Experts of a small language model.
Experts: 160 experts in each of 9 layers, 64 SwiGLU neurons an expert, 4 picks a token.
Training: a variant of SOAP for the experts, 332M tokens, 10145 steps.
Below are experts of layer 6 (counted from 0) of a mixture-of-experts language model. Rows are named router (the router's row for the expert), gate (a neuron's input weights, with its number), up (a neuron's input weights, with its number), down (a neuron's output weights, with its number) and show model dimensions 0-191. Each number is 200 + 20 x the weight over its row's rms, rounded and kept within 0 to 999.
Before each expert's rows: a language model's description of what the expert responds to. This comes from a sample of Wikipedia text that the model never trained on.

# expert 27
What it handles: Word pieces inside Spanish, Slavic, Hungarian and other foreign personal and place names, like Almodó-v-ar, Sánche-z, Vu-č-ur.
router,226,200,210,198,187,215,175,169,198,173,168,210,221,245,202,208,198,202,276,165,200,167,204,204,182,193,210,199,191,171,179,189,225,156,177,196,176,209,225,202,163,198,242,212,216,189,213,224,213,207,207,209,198,208,190,205,167,216,184,205,195,211,209,189,212,198,164,194,217,184,206,202,189,215,217,203,213,196,187,208,232,208,193,187,147,153,185,187,195,185,214,212,192,148,178,171,202,176,182,187,243,179,186,191,207,185,190,188,220,187,182,185,206,193,188,184,224,198,245,210,154,223,217,199,192,204,193,203,191,197,176,208,253,213,207,171,192,188,218,206,216,226,217,202,185,245,195,193,207,221,149,175,206,201,198,190,211,185,186,197,219,219,210,164,216,176,204,192,200,186,199,186,183,197,192,232,210,207,160,193,199,215,209,211,211,221,230,181,214,191,199,197
gate8,203,235,211,199,164,241,192,179,220,206,191,207,229,236,188,187,195,210,246,184,214,178,173,206,208,214,176,180,198,213,185,216,217,186,185,172,193,187,201,229,218,203,213,181,211,162,210,243,176,220,201,196,177,198,182,225,177,202,215,193,232,202,213,227,215,175,164,200,200,229,164,206,191,204,155,215,211,172,197,181,197,203,190,210,177,201,183,205,190,209,209,241,193,173,183,217,184,184,152,211,185,168,157,192,182,179,179,225,204,214,208,189,184,208,208,205,216,185,215,188,196,182,185,212,201,202,178,214,228,236,247,212,200,195,218,184,217,192,216,162,233,233,197,163,188,188,192,200,187,199,198,172,200,211,182,178,220,217,180,182,216,209,168,173,159,206,212,212,206,201,196,192,204,215,195,241,221,215,183,234,222,208,173,158,187,230,222,187,200,206,206,186
up8,188,201,185,196,246,208,196,189,239,201,184,177,234,173,209,224,197,244,181,161,178,199,183,230,187,218,192,212,211,184,212,190,184,212,221,195,249,193,224,203,210,185,187,217,167,191,211,209,189,182,210,224,220,207,181,179,222,213,161,183,195,180,156,183,184,223,235,188,203,177,212,227,204,195,167,220,176,184,179,245,179,169,207,199,179,191,204,213,202,272,187,169,211,230,221,201,185,181,203,179,183,201,191,218,200,172,220,171,182,220,225,190,207,195,192,184,198,245,209,225,188,199,221,173,191,186,198,237,208,193,185,194,234,181,252,225,198,216,218,189,191,158,173,219,199,217,212,197,196,196,219,200,196,200,215,203,201,213,232,192,212,196,189,157,178,162,201,207,178,192,216,197,177,177,198,212,195,184,204,209,203,190,219,208,215,203,211,199,186,214,217,206
down8,208,174,216,209,168,201,178,224,259,180,148,203,221,203,202,172,178,177,180,212,202,218,209,215,214,197,207,212,194,158,202,170,206,185,199,223,183,203,171,187,207,208,218,187,181,227,239,190,229,191,203,214,254,188,214,178,214,186,209,169,199,206,187,179,211,233,225,203,156,200,159,182,195,169,246,202,210,162,226,213,226,211,190,201,227,188,201,232,196,204,234,220,167,195,212,243,199,165,221,177,210,215,180,205,216,170,211,177,200,201,169,199,175,215,193,203,205,217,191,214,197,174,181,185,208,193,227,209,173,242,192,203,222,214,203,232,197,187,188,224,221,209,192,196,166,220,242,221,185,194,197,180,213,186,206,215,172,242,202,203,201,208,227,188,197,196,191,205,213,198,193,209,191,206,223,212,197,175,206,208,227,211,208,214,179,197,226,213,199,216,228,215

# expert 42
What it handles: Pipe separators and small numbers in sports standings and other pipe-delimited tables, plus headers like GF, GD, Pts.
router,196,207,205,196,189,148,158,201,201,187,171,180,220,210,204,213,189,153,243,176,219,184,202,191,186,214,199,210,203,215,183,223,240,199,175,188,176,164,218,187,205,198,241,196,209,201,219,258,171,208,190,208,233,217,239,198,201,223,207,207,190,231,206,183,212,190,196,207,202,163,226,219,195,212,175,223,223,196,207,236,212,201,183,205,192,186,203,210,208,183,208,224,171,172,190,174,176,188,224,197,213,204,218,202,189,180,227,212,187,200,185,194,201,186,168,191,222,201,229,196,171,202,192,214,208,226,171,202,244,178,188,185,219,207,212,203,178,193,214,203,252,210,169,229,193,230,205,217,210,228,183,202,192,207,190,164,211,162,186,204,230,219,214,203,192,180,202,176,169,195,211,188,182,180,193,251,235,184,177,203,215,175,206,204,173,212,167,204,175,192,192,190
gate3,153,189,167,188,178,217,142,187,190,171,191,216,187,219,209,201,189,216,198,206,203,194,195,246,184,207,218,158,193,219,216,187,233,198,207,180,221,203,203,221,243,205,209,215,238,171,230,201,232,195,184,203,218,203,221,199,221,206,223,141,219,216,208,222,206,179,196,202,190,196,164,217,212,208,180,185,183,212,212,226,217,185,216,200,195,185,198,214,231,204,211,205,171,182,199,218,196,196,192,231,224,222,197,213,218,133,184,191,195,204,207,218,253,218,225,216,190,218,227,188,209,188,203,247,208,241,208,183,162,182,203,191,176,220,181,214,211,196,198,206,218,205,208,184,220,239,219,227,207,209,215,210,185,201,197,188,202,212,214,210,181,196,171,182,193,214,182,194,174,157,185,176,213,236,211,200,197,177,187,178,220,192,200,189,189,189,221,216,235,204,207,186
up3,213,199,193,186,191,191,183,146,215,157,204,206,199,156,213,199,184,176,169,235,168,201,196,195,181,204,200,212,176,189,168,206,240,214,225,207,209,179,220,233,192,169,199,223,231,233,241,239,197,193,217,212,170,200,200,232,192,188,179,186,218,192,191,219,182,194,170,202,198,191,219,219,192,189,191,189,197,222,185,200,191,203,181,206,233,162,188,222,209,183,218,207,191,181,219,224,199,231,203,188,189,203,168,202,216,158,180,226,179,227,223,207,173,194,225,186,200,231,191,198,186,197,206,195,180,219,199,225,217,233,218,222,148,175,179,206,213,190,236,201,167,230,191,194,213,215,179,210,189,192,207,209,178,170,150,214,193,203,204,205,213,210,197,194,234,234,230,160,210,217,210,188,184,189,196,204,193,198,183,188,249,211,215,195,216,214,202,207,167,176,212,195
down3,193,181,217,211,157,170,211,249,214,207,215,186,222,198,192,216,192,213,217,193,213,192,215,221,202,183,207,208,189,187,196,201,195,210,207,158,205,216,191,194,242,221,188,168,188,237,196,193,197,204,174,182,203,187,199,220,227,206,225,221,205,221,193,190,215,218,213,222,217,210,188,210,212,190,227,204,171,201,233,196,212,207,160,176,187,225,169,235,197,238,209,229,201,197,216,211,238,190,232,192,183,202,210,209,164,184,171,175,226,205,200,175,180,208,167,203,214,208,221,238,177,191,185,188,187,223,225,178,200,173,221,183,204,187,160,205,191,188,185,195,187,203,188,228,229,225,215,213,187,230,192,148,194,223,228,193,184,215,253,185,208,180,181,225,246,219,207,225,193,187,215,199,164,195,195,210,227,220,198,222,174,165,191,203,207,186,190,177,207,246,217,199

# expert 22
What it handles: Column-header words and empty cells in Markdown table header rows, such as Candidate, Votes, ±%, Pld, Seats, often before the separator row.
router,205,215,191,195,217,181,163,192,206,199,189,172,236,221,180,192,220,174,235,195,180,205,192,224,167,204,179,208,195,179,187,213,225,186,192,185,182,164,210,184,189,178,239,201,202,180,179,220,173,225,205,180,215,200,236,206,172,204,173,227,174,203,223,195,238,186,180,181,182,163,235,217,162,204,149,203,215,211,195,221,195,221,187,209,194,178,210,186,195,197,207,228,194,185,196,202,181,187,206,169,234,191,205,229,207,187,208,221,209,202,181,201,201,200,170,205,219,193,229,203,203,223,166,219,223,220,198,201,237,191,161,159,225,225,182,187,200,198,204,194,257,234,190,238,234,209,192,210,204,216,170,199,212,208,187,163,225,210,185,195,231,216,220,206,200,214,217,195,179,170,204,195,187,193,194,235,246,179,161,194,210,196,207,219,203,220,174,205,174,201,201,205
gate39,194,240,230,187,193,205,199,204,222,207,198,197,191,210,200,194,208,209,225,195,202,208,193,192,201,170,169,218,194,163,201,216,178,195,220,189,201,200,199,226,187,221,214,182,214,183,180,226,216,226,254,202,205,196,190,233,210,173,228,179,216,203,221,221,222,214,224,192,213,195,226,179,202,191,200,215,207,222,226,210,198,205,202,179,214,206,212,169,203,190,200,202,195,227,194,182,200,197,196,228,224,175,179,168,234,222,155,234,156,219,193,180,230,219,201,222,159,209,212,187,201,192,198,162,197,190,196,184,224,199,198,219,221,178,175,200,200,197,191,191,223,162,196,246,203,173,191,195,169,171,163,185,189,202,187,148,159,178,203,199,207,214,168,206,188,163,240,193,175,211,193,189,211,230,191,160,225,228,180,209,214,186,192,193,222,213,190,212,193,151,173,173
up39,244,225,212,197,190,200,229,191,153,213,206,238,183,228,171,205,196,214,205,224,197,219,210,212,205,201,169,182,204,209,200,219,205,202,217,237,171,196,221,192,204,207,196,173,227,210,230,165,199,207,199,158,180,206,202,209,194,178,173,212,187,181,204,190,198,192,195,211,196,212,203,190,182,192,194,222,203,220,177,217,170,203,208,190,190,234,227,220,200,194,213,186,212,206,189,196,233,199,213,219,223,222,174,233,199,163,204,164,198,220,158,240,227,241,197,218,186,163,175,205,186,242,207,183,182,201,193,234,199,182,182,176,202,179,221,188,188,189,219,188,216,181,226,226,217,180,171,222,199,203,179,208,206,202,217,197,233,229,214,161,226,235,201,207,207,246,192,169,172,207,184,196,235,233,187,198,212,213,206,158,222,191,172,228,172,205,186,215,185,222,212,203
down39,204,184,171,214,210,188,209,213,228,212,207,197,245,210,184,192,188,240,223,202,207,240,211,171,191,211,212,192,188,215,222,198,172,215,179,191,164,232,197,204,218,233,238,201,183,249,229,196,185,211,227,246,155,173,246,200,187,201,205,194,192,192,227,219,163,189,201,197,205,226,238,208,247,207,213,209,197,217,188,199,183,224,222,171,194,204,198,204,191,206,207,205,207,220,241,236,195,238,224,203,174,207,165,214,186,194,194,170,216,190,224,187,238,206,195,224,216,187,239,213,238,182,193,207,199,219,206,149,223,200,197,197,198,209,191,232,190,226,219,163,197,216,206,229,187,191,176,219,205,183,227,209,191,182,191,188,217,197,193,237,233,199,215,186,191,215,193,228,198,192,194,229,202,215,207,181,192,180,213,204,181,190,194,196,212,191,217,200,174,172,207,200

# expert 37
What it handles: Syllable pieces inside Indian, Arabic and Turkic names in cast lists and election or squad tables, such as Chak-r-abarty, Amrit-ra-j, Bh, Dh.
router,201,213,192,197,186,165,212,201,175,195,179,177,212,219,216,213,178,185,234,183,213,189,197,211,200,221,200,187,176,199,178,227,224,213,191,200,183,199,217,187,206,201,215,214,208,185,204,238,217,197,209,191,208,179,209,210,177,222,197,196,184,191,220,193,202,148,164,214,188,180,242,217,213,222,188,208,212,216,178,213,195,207,196,203,168,210,214,200,200,180,214,230,168,172,218,153,201,206,182,152,203,184,215,197,198,157,195,188,206,165,195,204,233,185,176,188,202,175,209,208,163,223,172,230,220,222,178,231,184,187,187,191,266,205,163,180,208,186,190,206,202,253,185,194,189,221,181,216,212,240,204,212,218,172,196,179,231,168,186,196,223,241,216,178,194,177,181,198,171,192,189,161,202,214,214,250,215,212,190,206,200,193,219,194,217,223,168,189,187,188,207,190
gate8,193,210,196,190,233,202,208,190,144,196,241,229,232,187,239,203,217,209,226,213,170,219,207,188,169,232,178,192,187,193,201,163,206,204,196,201,171,187,186,195,186,181,204,202,213,197,164,225,180,207,204,220,232,195,213,227,215,204,200,213,212,200,211,209,199,202,184,227,229,191,205,183,210,164,191,207,166,191,202,225,199,197,174,205,220,195,194,196,203,182,199,225,184,174,195,201,200,196,163,202,213,173,195,194,212,207,221,209,175,184,216,213,229,191,220,221,191,196,187,191,241,185,191,208,199,206,196,229,219,206,189,192,195,172,192,183,184,149,216,203,216,184,209,210,188,229,206,237,198,182,173,192,197,195,190,185,197,219,226,181,223,215,219,192,160,197,221,231,185,206,135,199,190,207,211,210,172,211,209,147,216,186,226,199,190,202,176,215,217,194,113,225
up8,215,222,197,232,207,201,189,202,197,210,166,224,230,163,210,188,194,200,194,222,193,211,235,200,195,168,189,211,208,219,192,214,187,184,202,190,231,170,217,228,156,189,195,209,227,162,211,205,210,223,196,208,169,248,184,216,181,194,181,181,204,169,186,157,196,250,217,188,182,199,202,207,198,189,174,225,189,178,178,210,213,205,179,224,224,176,193,206,198,191,170,192,262,202,187,207,226,206,192,183,201,184,201,223,193,233,197,245,210,207,168,206,200,194,199,160,217,211,180,217,203,174,212,212,191,176,228,194,183,189,210,223,184,234,245,217,181,186,230,220,201,164,166,209,198,224,209,215,183,181,180,172,187,215,229,190,186,192,183,215,199,156,199,214,229,174,187,219,215,226,177,200,175,201,185,185,209,190,219,216,194,189,208,221,176,167,218,186,194,190,179,211
down8,205,190,212,187,159,184,190,207,237,185,169,220,207,207,197,173,195,216,223,194,234,213,237,206,184,210,189,178,195,238,181,186,177,190,217,208,159,175,176,185,163,223,211,170,192,200,194,166,215,210,189,189,194,254,171,178,215,204,209,184,198,191,243,219,177,205,211,194,188,206,191,219,211,208,203,198,216,232,211,210,245,218,209,232,233,169,197,170,173,192,227,158,196,230,203,202,210,203,198,174,215,205,221,210,193,208,204,221,216,192,172,190,227,212,214,195,221,163,195,223,159,211,169,204,187,186,205,196,209,229,199,212,228,184,180,201,239,229,201,168,216,197,201,214,233,199,233,163,191,205,206,203,222,192,219,192,217,200,187,230,210,186,209,195,183,201,204,172,186,223,233,222,184,182,174,202,242,179,178,211,183,203,213,192,183,205,190,173,177,232,222,179